Weights of a small mixture-of-experts language model, trained from scratch on English Wikipedia.
Experts: 96 GELU neurons an expert, 4 picks a token.
Below are experts of layer 5 (counted from 0) of a mixture-of-experts language model. Rows are named router (the router's row for the expert), down (a neuron's output weights, with its number) and show model dimensions 0-159. Each number is 128 + 32 x the weight over its row's rms, rounded and kept within 0 to 255.
After each expert's rows: "comes before" lists some tokens at least twice as common just after its tokens as in all text. This comes from a sample of Wikipedia text that the model never trained on. Tokens count by the router's weight.

# expert 59
router [106 146 107  79  93 109 113 168 137  64 110 177 153 131 102 107 109 120 176  51  85  78  78  93 151 153 151 113 166 142  79 131 145 173 158 139  93 113 119 120 171 116 118 166 143 158 151  78 154 155 173 114 131 136 190 158 130  86  98 184 162 106 101 134 115 204  86  98 109 127 124 172 134 132  50 100 178 160 133 164  97 157  98 179 134 150 153 166  71 159 177 101 129  99 138 150 121 192 120  77  75 167  98 148  87 118  99 148 115 131 137 119 104  63 120 102 132 132 169 149 175 112 152 153 132  83 162 120 140 154 169 145 165 169 150 161 134  94  93 109 141 110 135 145 123 168 131  79 153 177 116 157 116  86 181 119 143 141  85 111]
down2 [183  29  79 116 126  85 129 153 136 115 106 113 205 165 170 114  68 117 147 159 155 192 175 103 111 115 194 125  94 137 113 109 112 123 148 163  60 178 144 120 149 112 155 147  81 135 156  97 163 135 108 145  80 141 120 157 135  88 157 108 154 102 123 143  94 128 128 127  97 194 157 148  76 175 134 104 150 118 105 111 160 100 187 106 180 157  83 111 151 114 127 152 137 169 112 107 141 134 101 125 108  94 105 122 118  95 159 133  96 121 129 172 131 159 162 156 132  79  86  88 146 120 139 139 113 146 219 128 117 144 165 125 195 183 113 140 157 127 154 148 135 102 200 101 129 155  81 140 147 140 149 161 165 108 172 159 119 184  69 148]
down3 [156 102 125 109 204 119 123 155 126  99 106 145 117 139 114 121 128 127 182 125 140 130 105 125 135 172 149 126  98 126  75 136 128 153  79 165 146 133 157  33 109  51 119  81 157 143 159 123 104  95  85 118 163  99 126 149 176 155 159 150  93 164  84 173 127 172  73 122  69 158  70  99 143 147 122 124 108  99 177 122 119 143 134  80 107  92 134 102 140 119  78 136 149  85 126  95 137 170 151 183  80 109  92  68 139 145 133  86 144 164  90  76 136 195 155 130 130  97  93 142 142 163  99 124 174 136 105 152 117 131 137 148  85 140  91 119 135  95 115  82  82  88 175 114 138  96  79 175 147 185  75 100 126 135 195  99 158 121 103  60]
down4 [112 122 123 146 133 173  43  57  89 154 153 109 134 130 124  95 124  86 119 128  95 124 143 171  61 167  90 121  78 161  91 123  94 100 142 126 136 139 128 200  86 154 122 107 148 102 141 128 172 162 146  68 134 108 116 107  72 100 150 113  94 118 167 145 137  95  94 127 101 132 130 190 123 125 126 146 117 156 146 135 194  93  77 109 142  88 104  87 138 189 132  97 135  54 113 122 140 135  81 152  82 100 145 125 133  91 168 174 178 111 107 190 104 165 124 114 123 138 106 101  78 144  83 155 108 150  83 137 117 136 159 145 133 102 117 158  86 155 154  40  92 115 126 107 139  49 136  65  81 151 116 119 136  79  94  87 136 133 107 176]
down5 [170 165 112  73 149 153  71 140 143 126 134 129 121  87 173 159 165 112 138  93 115 157  97  95 116 131 190 134 151 125 145 140 109 150 210 101  73 156 138 103  84 135 120 125 107 114 113  84 103 103 173  85 148 114 153 134 139 172 134 173 156 179  98 175 148  76 173 117 177  93 138 130 150 171  97 116 105 133 144 116  86 105  83 158  95 146 169 129  83  60 130 110  85 135 137  81 116 120 130  98 128  45 147 121 209 141  88 104 129 166  78  39 109 108 125 122  85  77 214 118 126  78 126 122  98 122 140 147 169  79 124 156 119 119 125 154  99 156 170 181 169 159 116 143 137 147 140  85 151 103 124 172  96 108 114 143 163 141 137 135]
comes before: " |", "0", "1", "2", "–", "3"

# expert 62
router [167 116 129 165 126 148 126 195 161  54 134 163 149 154  88 119  99  93 152 161  88  86  89 112 193 136 109 171 105 170  93 132 142 109 137 158  98 125 144 106  97 171 100 155 180 153  85 124 135  83 134 103 121  94 158 100 160  86 131 192 171 118 128 114 145 135  98 137 139 111  82 153 158 112  86 135 172 173 131 117 138 154 166  87 130 199 116 159  76 181 132  90 173 109 101 145 160 156 133 124 131 133  69 172  95  81  80 135 125  70 147 163 141 136 136 122 121 160 125 166 175  65 113 127 148 146 144 121 169 119 182 145 184 159 195 172 145 131 134  97  92 101 147 169 169 157 175 156  75 155 159 145 125  93 163 105 143 145  87  80]
down4 [154 121 112 133 148 177 139 210 125  72  84 113  87 179 169 113 161 167 104  65  82 152 155 126  89 115 161 122 135 135 108 109 131 159 174 123 150 172 139 127 130 118 157 143 177 100 100  90 136 106 187 138 102 148 106 125  82 160 132 188  83 164 138 105 138  99 144 104 144  68 125  75  71 135 158 153 174 113 157 124  89 105 137 133 135  87 139 164  68  91 113 115 120 165 118  65 130 130 188 109  95 165 111 132 151 125  85  72 152 124 151 158  72 136 116 142 208  56 125 124 111 101 158 120 130 147 159 197 104 142  90 127 128 110  80 167 128  94 112 108 169 121  93  72 104 163 116 139  79 152  71 116 131 101 145 153 139 136 106 191]
down5 [156  85  99 139 139 101  90 113  80 105  65 128 135  82 161  97 165  75 123 128  96 113 138 143 116 155  68 144 112 119  96  90  80 156  64  91 139 160  89 121  87 135  94 115 104 110  97 121 145 158 113 117  74 147 105 107 110 181 167 105 102 148 145 167 115 167 154  91  67  91 161 148 119 166 135 158 117 120 154 140  99 121 143  97 142 160 134 164 142 164 103 183  85 111 144 108 129  95 157 127 154 149 122  91  59 143 165 187 102 129  90  57 155 136 111  98 126 146 112  81 112  71 136  93 132 144 118  96  70 130 125  90 113  76  84 124 168  70 165 162 180  80 112 153 156  31 145 148 122 141 149  69 135 124  87  92 126 162  85 130]
down6 [ 96 106 114  96 101 197  94 161 146 116 171  90 100 102 128 142 202  89 110 169 133 160 160  32  96 173 104 169 113 119 130 153 112 167 109 101 131 106 125 109 124  93 111 181  99 116 141 126 141 179 132 198 135 130 158 145  78 115 164 148  78  83 109 147 129 166 129 157  89 110 113  88 114 122 154 143 171 123 127 118 100 137 124 154 173 104 145 127 201 142 150 152 132 148 115 145 121 179 149 131  62 122 124 132 148 187 156 105 154  93  96 102 124 104 173 100 184 115 139 119 100 148 102 119 116 124 147 157 137 105  80 132 121  92 189 196 127 166 116 131 136 161 126 156 200 162 118 210 121 189 133 131 208 155  80 107 177 141 140 154]
down7 [150 147  58 122 115 111 128  97 123  87 116 100  95 164 133 119 102 122 142 175 203 131 142 127 138 126 152 113  88 114 117  93 165  87 119  90  92 137 111 102 161 107 106 118 165 108 108 140 156  82  84 169 172 176 141 105 144  98 143  86 125 163 144 126  65 131 121 104 150 149 115 120  26 136 121  67 177  88 126 146  87 152 130 137 156 140 120  95 149 163 141 176 106 171 100  80  21 118 150 184 189 136 119 107  99 127 128 148 142 118 115  91 144 148  85  92 191  93 125  98 136 170 126 189 124 125 128 131 157  84  88 136 138 207 142 130 154 141 161 154 149 202 155 116  51 152 147 150 115 121  85 118 180  96 133 144 153 126 127 118]
comes before: " |", "0", "9", "5", "8", "6"

# expert 102
router [ 75 120 116 156 125 158 122 152 158  88 137 136 160 130  99 124  64  76 133 131  96  74 158 108 162 171 122 128 138 182  93 115 220  99 138 110 120 100 165 116 134 112 152 154 161  91 110 143 129 164  84  96  89 121 166 111 133 127  84 204 178  97 130  89 120 146  93  97 109 118  77 180 153 100  97 169 176 124 137 115 143  93 135 134 100 178 165 157 112 141 116  76 174  84 126 146  88 173  97 162  79 111 102 154  80  63 100 195 100  97  97 168 177  95  82 156 156 178 177 144 130  92 119 116 155 105  95 105 108 116 150 105 175 170 134 165 117 144 150 117 154  82  86 122 121 158 145 161 111 125 171 100 100  89 170 130 122 144  98  80]
down2 [ 86 123 166 196  73 175 113 110 128 148 132 116 136  98 118 158 152 179 145 142  94 130 174  83 115 101 130  99  68 137 124 109 168  73 197 124  81 121 108 107 157 126 145 145 154 115 166 119 131 157 118  90 131 181  82 149  90 139 146 157 155 112 178  92 147 116 127 159 112 116 145 123 178 116 144 189 130  64  89 163 107  85 128  89 148 129 146 111 154  91  97  65 185 121 135  34 179 151 137 137 113 120 113  97 111  96 134 150 112  67 115 145 152 130 173 155 107  95 141 121 135 166 148 146 130 212  90 110  70 149 124  67  67 135 163 118 100 126 124 137 106  89 133 116 108 153 142 134 102  48 127 160 118  57 122 134 121 156 168  86]
down3 [117 138  95  92 130 170 154 172  86 174 138  81 124 125 124 134 123 126 101 192  80 132 130 114  84 161 105 110 176 148  84 113 195 153 106 221 159 138 131 150 143 117 116 105 145 102 171 171 102 114 103 128  99 123  61 163 140  63 157 124 119 117 110 156 140 149 100  68 102 160 144 146 108 156 132 147 102 150 147  88  92 128 122 164 150 143 129  94  96 147  64 175 176 128 185 164 120 149 103  79 120 112 178 118 177 151 128 105 126 109 131 194 189 100  45 172 105 150 146 161 126 155 137 144 167 129 112 147  57 171 135 116 118  88 129 132 119 158 138 137 133 118 183 156 142 175 106 152 150 117 126  59  97 157 197 162  87 128 147 168]
down4 [141 151 140 114 148 126 151  87  70  89 164 102 154 135 175 154 122 152  68 143 111 160 167 131 180 178  97 153 179 156 121 137 186  75 102 134 110 135 172 152 143 130 109 149  98 152  94  84 162 163  90 139 158 168 110 136 111 168 125 106 122  45 175 110 122 146 124 163 145  94 112  85 116 110 147 136 115 160  84 182 140 136 176 157 133 136 156  72 127 151 203 126  77 168 144 138  79 171 132 140 105 179 140  78 128 160 198 151 166 141 125 157  69 152 139 115 116 141 134 207 197  88 135  64  90 170 151 120  79 166 122 115 135  95 102  82 163 149 115 113 134 137  99 152 114  95 135 108 151 142 136 154 119 122 146 188  94  87 147 166]
down5 [103 121  61 178  96 141  81 131 106 130 162 112 110  91 119 110 100 108 141 134 121 129  86 120 174 130 165 151 106 143  46 131 163 190 146 137 160 140 174 124 110  88 143 125 151 159 127  85 175 123 172 122 121 150  69 136 146 113 110 168 102 147 171 201 142 113 121 220 133  82 158 154 108 106 181 154 123 162  55  82 148  73 121 138  37 153  97  82 124 139 109 102 108  96 117 109 103 151  92 107 125 210  74 174 122 155  85 138 123 141 111 117 124 133 151 193 136 144 120 160 142 127 111 163 140 129 127  63 147  92  67 109 124 118 139 167 113 106 147 135 111 138 105 165 139 116 124 118 116  96  94 140 151 101 152 122 104 228 136 132]
comes before: " |", "%", "0", ";", ")", "5"

# expert 112
router [144 157 104  67 106 119  91 159 130 135 136 161 104 134  98 143 116 165  82  51 158 110 102 120 100 140 170 109 165 112 161 189 158  69 100 180 189 112 163 144 108 139  98  99 146 157 133 105 203 167 137 118  77 144  72 116 144 154  97 100 112  92 134 127 106  94  98 135 149  83 136 116 177 110 122  80  80 180 128  96 132 149 145 184 192 111 130 110 186 129  71  97 173  87 121 125 118 153 163 108 157  95 118  63 101 149 137 157 135  62 104 106 135 140  77 155 129 150 118  71 179 152 187  93 111 105 184 130 123 158 105  75 143  88 128 163 180  89 131 123 149 117 182 119  91 110 112 143 175 155 110 174 104 142 127  98 145 130 142 112]
down2 [134 138 150 151 120 126 156 141  99 131 106 172 120 191  97 115 147 116 178 201 120 139 157 123 162 186 124 111  81  81 132 185 123 174  90 105  70 131 180 115 160  87 133 155 107 127 136 151  88  86 122 164 157 131 116 152 135 105 146 138 181 100 141 111 160 170  96 174  62 114 175 136  89 123 152  87  88 125 117 207 105 116 126 144 153 144 123 151 106 141 164 106 132 169 104 112 131 101 183 149 199  59 130 129 167 134 150 134  78 146 102 138 128 115 116 116 185  83 142 143 172 127 208  58 140 141 110 133  79 137 119 111 176  99 113 190 133  44 163 144  65 134 162 156 116 146 109 185 141 111  93 123 122  90 129 106 131 129 164 137]
down3 [149 169 167 178 103 125 111 128 187 173  74 149 148 132 154 138  85 169 122 135 198 169 171  89 105 192 157  96 103 101 156  87 134  95 114 118 126 199 174 133 101 152 139 216 130  90 121  77 136 133 145 198 145 118  82 133 128 168 107 117 107 156 120 101 120 127 128  85 163 117 177 152 143 168 164 165 127 126 113 126 122 177 110 158 116 163 111  95 161 182  98 120 124 124 110 111  76 140 119 114 187  97 159  90 148 112 109  94 116 168 202 152 123 109 114 118  14 136 168 169 147 150 168  97 146 132 155 103  96  91 166 158 101 111 151 147 101 122 128 127  63 128 138 115 147  53 103 155 152  90 144 134 119 162 111 122 150 115 127 141]
down4 [109  66 215 120 128 178 115 109 139 115 141 120 165 158  88  68 105 153  88 212 135 161 146  81  57 155 165 123 127  95 110 189  76 153 141 126 131 162 123 166  74 109 161 117 100 126 128 160 119 136 130 133  92 118  93 189 164 172 117 145 134 105 159 161 157  75 173 126 125  93  92 150 163 139 156 116 159 139 198  88 123 139 134 108 159  94 158 166 125 103 119 174  91  86 117 145 110 153 105 111 107 210  95 148 152  82  63 108 127 156 119 150 101 116 147 135 138 162  43 113 124  97 187 107  90 145 174  86 140 136 111  88  94 157 149  99 133  98 127 160 133 114 108 118 134  84 113  93 130 125  97 167  71  97 114  88 117 116 112 140]
down5 [ 36 105 130  76  93 157 160 165 126  94 150 101  88 170 119 115  81 103 171 131  85 137 111 116 129 119 139 152  93  56 112 133 130 144 135 118 166  76  81 100 207 108 107 106 103 128  21  76 132  81 109 146 140 104 143 165 124 148 144  85 113 127  79 134  84 125 126 120  95  88 103 115 155 127 135 162 153 125  57 141  69 127 101 116 127 158 138 113 161  75 167 113 166 100 156  89 129  96 115  93 142 139 151 131 147 154 146 136 121 109 133 101 143 106 172 120 104 137 154 167  97 101  79 128 105 201 113 111 125 107  87 127 135 135 181 163  80 155 135 194 124  92  83  96 145 123 115 173 141 143  93 107 158 110  93 178 207 123  97  95]
comes before: " the", " America", " Representatives", " birth", " Historic", " Fame"

# expert 104
router [ 56  94  98 186 115 174 149 151 154 111  91 157 135 142  92 144  76 132  95 102 117  79 189 127 133 160 136 139 145 147  90 168 209 125 120 120 148 151 146 132 200 133 173 141 172 161  98  76 132 163 149 106 133  84 162  76 139 108 101 175 149 142 127 109 164 139  97  80 127 120  94 172 131  88 151 171 177 117  99 168 149  85 127 113 103 168 160 138 155 158 191 108 153 124 112 188  96 143  79 115 129 176 136 169  83  96 143 159 113  88  93 159 184 123 145 146 127 163 152 136 137 133 159 150 147  86  84 111  89 166 178 179 181 110 134 127  61 106 149 154 167 132  80 116 171 173 105 152 117 145 119 157 147 134 174 121 104  99  95  93]
down0 [152 111 103 141 173 121 186  56 147  78 135 107 121 117 145 147  89  98 149  99  92 159 132  95 164 141 160  76 135 149 174 110  42 114 124 115  94 168  68 120  82 130 114 134 113 118 133 187  84 100 170 142  90 128 110  84 106 137  64  93  78 141 194 106  92 160 180 109 124 151 134 168 128 182  94 143 140 115 155 109  98 146 109  76 154 183 108 178 119  99 172  88 100 121 117 135 153 130 206 143  84 110  68  95 170  88 122 150 113 134 137 162  61 112 128 122 148  69 171 122 101 124 137 120 151 145 126 159 160 150 136 127 107 165 173  95 150 116 111  90 145 156 174 145 136  97 131 100 162 203  98 161  96  99  98 140 158 107 116 150]
down1 [102 134  88 119  88 131 133  86 153 161 118  91 166 154 121 103 163 117 125 128 167 134  81 130 133  56 151  64 237 135 144 104 156 123 120 107 171 170 145 121 123 140  79 163 140 141 117 159 135 155 126 151 130 162 126  74 156 156 176 124 188 133 160 136 144  87  97  71 152 139 182 130 116 141 191 153 117 163 155  81  90 110 102 178 130 120  65 138 116 125 168 146 129  91 110 184 132 130 136 135 158 172 167 112 125 109 107 179 153 154 160 158  94 168 145 121 103 163 124  90 152 155 133 156 142 202 136 149  61 126 119 148 128 182 128 146 149 128 157 199 113 128  91 191 143 104 156 107 100  81  99 172 169 140  96 107 126  78 112  59]
down2 [ 76 140 161  99 145 134 149 155 107 124 139 157 114 103 146 111 148 114 117 105 121 112 160 138 131  57 186 122 126 155 186 161 180 125 118 180  97 165 179 116 228  98 152  75 113 172 114 164 147 118 153 121 114 160 119 146 157 140 214 140 114 118 164 122 119 140  91  91  96  77 174  97 110 167 128 138 109  94  92  38  66  93 102  92 140 127  59  55 100 120  91 150 109 136 164 100 144 149 129 134 119  96 148 146 120 134 155  63 128 138 117 104 159 180 144 113 171  48 118  92 139 143 101 150 112 116 196 148 114 121 118  98 144 102 140 151 103 122 136 134 165 112  91 167  94 107  74 141 130 137  99 143 114 124 166 124 101  57 137 167]
down3 [131  94  75 183 161  98  93 112 147 152 164 125 163 137 138  87 141 104  92 153  94 115 138  88  77 163 130 162 140  82  73 150 131 114 172 139 134 122  85 119 168  80  96  84 113  70 131 169 133 163 138 117  92 172 132  37 134 114  92 125 139 173  92 149 166  92 178 115  67  76 129 128 148 115 122 144  68 126 118 119 133 132 114 123  75  85 141 145 138  95 161 131  75 126 147 114 177 186 109 123 172 112 120  85 133 135 156  90  94 138 150 137 170  93 147 133 157 149 108 117 162 112 137 132 148 146 123 101 113  90  69 126 142  94 124 133  73 207  86 102 140  76 100 135  95 174 114  85  97 120 146  89  73 137  72  60  64 118  87 126]
comes before: "1", "2", ".", "0", "3", "5"

# expert 93
router [148 156 110  95 113 127 127 141 134 184 141 160 114 113 109 146  82 140  89  97 176 150 108 106 102 158 107 103 126  80 172 136 166 138  99 117 177 111 161 114 156 176 109 108 163 120  87  89 198 149  96 124 143 124  42 174 129 162  95  90  86  99 149 146 177 134 146 161 139  96 140  87 172 101  92 121  99 141 184  72 158 141 126 155 187  95 103 113 219 165  91 126  92  93 160 124 127 173  87 106 168  98  68  72 138 157 132 146 113 170 143  84 106 162 127 166 112 158 122 124 160  96 170 112 124 101 172 117 132 123 189 105  98  96 156 163 136 124 163 110 158 207 110  87  83  97 186 127 145 129 113 165 159 159  86 119 153 147 119 111]
down3 [156 121 172  88 101  83 133 143 125  95 124 115 196 185 107 147 204 170  82 133 136 151 140 190 186 121 181 159 130  78 151 123 100 100  90  93  81  87 144 165 101 177 104 167 123 129 114 165 118 157 139 133  93  90 150 102 135 172 137 128 156 152  94  72  96 140 144  94 126 122  98 115 121 135 163  53  45 132 107 147  62 147 144 129 146 195 178 100 112 132 135 133 102 119 105 125  62 141 138 138 194  88 150  88  62 133  90 151 149 108 114 106 113 131 111 103 116 104 111 135 154 148 169 149 153 190 176 146  90 119 111 140 171 194 134 181 145 104  76 110 128 122 125 156 145 101 105 112 142 170  88 105 101  98 150 142 150 111 144 165]
down4 [174 145 105 194 134 135  85 146 116  96 120 129  71 131 124 115 148 147 159 129  88 142 152  98 109  99 141  92 153 148 206 123  70  91 108 119 105 137 122 106 161 103 163 101 132 158 200 121 171  93 174 128 109 121 144 153 176  72 157 142 215 119 114  61 125  96  95 142  48 169 147 119 102 146 105 165  81  85 136 117 108 111  84 181 139 101 151  87 102 112  90 148  85 114 132 129 156  96 133 117 130 117 110 141 118  90 112 101 135 148 125 122 150 103 138 168  90  96  76 110 168 133 118  97 143 100 104 162 150 180  88  60 105 123 129  41  49 158 153 152 113 103  73  90  84 154 136 157 139 133  96 113 164 125 152 120 124  65 109 146]
down5 [178  97 131 124 126 110 145 120 170 148 104  83 166 118 157 193 163 149 125 160 102 191 135 136 156 127 103 128 147 132 102 115 128 149  64 184  55 164 160 141 123 196 130 121 176 161 112 183 162 146 153 120 168 166  89 126 127 166 110  24 142  83 146 162 103 132 150 159 139  96 107 105 161  83 143  95 113 154 147 112 154 208 180 108  72 126 166 127 143 135 133 176  75 144 137 120 128 157 162 126 134 139 106 133 207 108 134 166 137 102 106 117 158 169 117 132 169 112 107 124 159 139 128 194 135 103 116 169 134 173 168 118 110  91 124 124 108 147 109 140 158 101 106 154 133 216  55 112 161 160 152 122 107 106 118  81  87 100 165 124]
down6 [124  87 104 192 159 146  74 122  91 102  96 124 145 167 119 128 182 130 168  98 132  66 173 169 170 114 103  87 159  91 157 151 163 161 139 127 135 164 115 137 164 129 146 175 104 148 123 178 132 105 107 135 135 108 162 144 142 184 161 141 189 145 122 142 104 128 170 135 133 122 151  67 159 134 162 181 150 166 106 172 148  76  98 140 197 176  95 105 140 195 149 129 179 128 109  19 118 132 124 165 148  93 140 129 128 153 189 110 135  66 200 103 145 221 144 131 124  92 105 143 120 176  89 104 165 119 119 142 118 116  89 119 175 114 129 130 146 124 149 145 165  81 121 163 114 169 111  68 107 115  95 135 158 119 131 132 129 126 144  89]
comes before: " the", " a", " his", " its", " their", " this"

# expert 12
router [ 92 112 130 165  92 159  78 149 150 109 105 123 185 118  72 123  96 117 149 126 110  87 145 128 165 156 162 153 134 156 107 160 173 125 115 126  98  76 156 125 171  81 132 157 124 143 141 105 137 117 156  80 119 101 180 147 176  90  68 183 182 125 138 126 122 166 101  61 123 165  87 174 153 141  67 142 190 108  95 179 168 158 145 118 114 159 101 168 104 186 131 114 123  93  92 199 138 194  94 110  94 144  83 165  78  99 114 153 113  88  73 164 161 140 109 146 153 141 161 119 162 124 152 155 151  84 132 105  79 148 139 187 168 150 144 143  97 101 135 104 144  95 130 145 175 184 160 155 104 163 149 139 122  67 183 131 153 140  99  99]
down0 [192  87 159 136 158 145 114 179 110 131  74  96 173 127 124  90 101  63  73 113 161 140 122  79 122 137 136 146 154 136  68 166 179 115 123 119  76 123 169 138 177 123  93 122 148 104  89 171  79 163 165  86  79 109 113 120 152  80 113 148 153 143 133 211 107 116 120 204 140 107 116 124 154  85 155 123 128 105 134 155 115 114 121 149  93 199 159 204 117 100 140 130 153  77 153 127 116 174 131 118 119  73  60 128 161 122 141 141 141  89 159 172  81 104 146 144 169 137  92 110 132 128 109  66 152  66 135  95 143 167  69 125 132 127  89  94 133  87  69 182 158 116  93  99 123  94 151 136 154 164 151 104 152 139 138  96 133 123  90 113]
down1 [127 120 152 121 138 170 149 141 182  47 149 114 144 148 182 103  96 192 144 137  96 173 115  85 138 126 139 143 200 142 124 164 134 115  89 120  89 133 187 151  84 124 125 138 126 153 125 137 127 108 179 127 136 130 114 150 124 139 111 141 109 159 126  53  85 179 163 137 143 192 102 122 147 158  79  88 131 121 188 180 111 156  98 100 154 174 111 153 175 153 163 174 124 143  82 106 114 187 129 120 120  80  97 121 104 149 145 111 153 166 143 126 155 124  93 160 138 116 189 141 161  94 115 122 125 168 200 192  95 149 106 130 136 149 176 110 121 152  91 185 159 136 178 167 120 155  84 179 136 148 141 206 162 109  72 182 117  94 136 162]
down2 [105 186 130  99 132 133 139 123 191 133  99 161 147 154 112 143 170 137  82  93 169 146 183 125 125 220 157 105 133 175 177  85 109 139 105 130 137 170  75 133  84 144 131 117 128 122  67 122 123 107 117 169  92 146  91 108 109 125 170 116 165 112 101 162  94 106  81 111 189 113 202 169 113 143 133  92 119 111  94 139 137 166 122  96 131 143 102 107 152 192 142 102 184 148 122 154 132 124 119 173  77  89 140 156 180  65  76 155 105 159 103 105 112 149 178 148 128 193 163  68 163 153 128  88  82 204 166 108 194 105 102 120 112 148 110 118 149 158 150 140 167 111 119 131 129  88 110  89 185 156 128 134 130 106 172 169 115 124  96 113]
down3 [157 193 119  71 128 145 106 170 162 118  52 129 111 139 179 110 118 134 152 100 117  74 101 160 163 152 134 127  66 165 134 103 132 137 108 168  85 116 148 127 167  90 156 101 131 136  89  83 156 111 138 148 110 103 178 176 120 133 136  88 125 119  91 101 111 132 152 175 173 106  76 176 139 158 107 122 149  44 152 140  95 171 136  90 144 141 117 107 140 127 140 107 123 123  84  92 177 202  83 144 167 105 128 132 156 130 154 138 105 164  29 187 115  96 116 156 157 135 140 100 122 150 163 147 173 121  85 149 177 137 108 141  42 143 153 109  89  84  32 136  98 132 124  96 112 172 112 129  90 118 103 152 125 129  98 175 116 102 120 141]
comes before: "0", "1", "4", "5", "9", "3"

# expert 23
router [129 144 102 123 152 133 123  77  92  99  97  91  71 193 121 153  98 164  96 117 121 164 156 119  98  90 145  97 126 111 183 134 175  84 107 121 138 164 146 125 178  86  93 132  94 114 100 157  69 154 185  80 123 106 111 115  85 157 140 140  95 136 102 132 152 170 142 143  85 122 155 150 134  85 132 167 108 185 193 135 172  97 167 127 106 143 137 137 154 167 152  97  70 188 113  76 121  78 144  97 148 129 127 142 179 106 119 103 146 154  95 159  99 153 106  95 150  87  61 101 134 158  82 164 135 137 109  68 166 125 115  99  93 115 149  96  67 154  84 184 122  72 159 128 113  96 101 160 126  72 116 143 159 194 153 168 144  91 184 108]
down0 [139 152 146 112 120  73 149 153 131  92 128 187 117  76 135 133 150 161 148 111 113 193 138  95 108  84 139 117  83 150 210 150 184 166 105 162 108 154 156 108 117 138 102 101 161 110 134 144 134 144 109 137 150 123 135 152 161 126 154  84 146 135 155 106 143 105 142 115  84 108  99 102 171 164 123 223  98 118 129 220  94 161 115 108 135  72 109 132 133 203 130 184 133 133 154 103 110 144 129 113 155 168 122  86 155 137 118 144 136 166  78 222 183 137  64 140 151 146 178 132 133 125 167 138 176 165 102 132 144 109 100 104 135 162  44 166  77  76  89 165 137 131 167 147  85 104 107 116 140 124 107 146 137 165 189 150 101 146 111 136]
down1 [140 110 120 107 140 195 114 165  60 116 161 172 104 171 106 104 130 143  93 173 172  96  89  85 166 108 185  96  49 151 116 156 157 154 111 102 108  79 126 113 143 143 154  68 106 156 154 108 133 100 169 154 168 117 130 117 138 128 107 141 125 169 151  66 141 127 125  79 127 190 156 117 109 155  83 177 162 105 113 127 170 100 143 122 118  72 176 114 141 197 153 185 120 108 129 165 168  87 121  91 123 189 152  94 167  79 160 157 104 107 155 119 122 166 128 144 128  77 116  90 157 117 109 159 118 151 130 165 125 136  88 181 141  90 144 108 174  64 123 150 180  87 185  94  42 147 151 104 101 139  93 108 120 151 126 120 152 134 128 110]
down2 [178 178 123 150 128 114 130 159 161 184 155 123 182 186  83 112 114 123 120 125 114 190 120 162 167 132  87 117 123 119 144 118 166 117  83 127 128 125 163 102  67 117 148 150  80 143 129 115 140 149 161 205  98 150 143 142 176 103 144 139 195 145  69 201 140 127 113 102 187 117 134 112 188 133 149 152 166 108 126 110 154  71  73 169 116 104 175 102 109 132 129 105 141  95 125 120 147 159 128  89 117 139 163 160 180 150 112 162 109 162 152 147  94 132  69 101  98 164 110  81 178 139 144 162 136 128 143 120 107 116 119 100 153  85 138 174 153 179 138 196  91 130 102 191 160 109  77 131 131 195  78 128 134  50 102  97 133 136  77 106]
down3 [114 236 159 123 125 104  78  89 139 133 119 129 161  63 140 104 111 118 168 100 109 139 196 106 124 178 134  84 130 148 131 168  90 113 127 111 106 119 125 129 146 210 135 155 113 141 155  83 117 171 135 164 115 117 121 154 162 145 143 116  68 129 153 130 170 145 141 111 129 164 150 163 161 119 118 164 158 111 100  89 141 128 109 131 152 127 118 104 127 164 194 177  58 112 116 132 119 160 206 117 130 141 103 134  73 127  82 128 116  87 148 146 117 123 126 135 118 139  87 182 156 119 183 119 119 161 187 153 118  70  60 128  79 180 170 117 102 176 116  97 171 137 165  65 101  95 125 121 146 150  50 107  57 118 165 143 142 136 138  83]
comes before: "ed", "ing", "ation", "ion", "er", "s"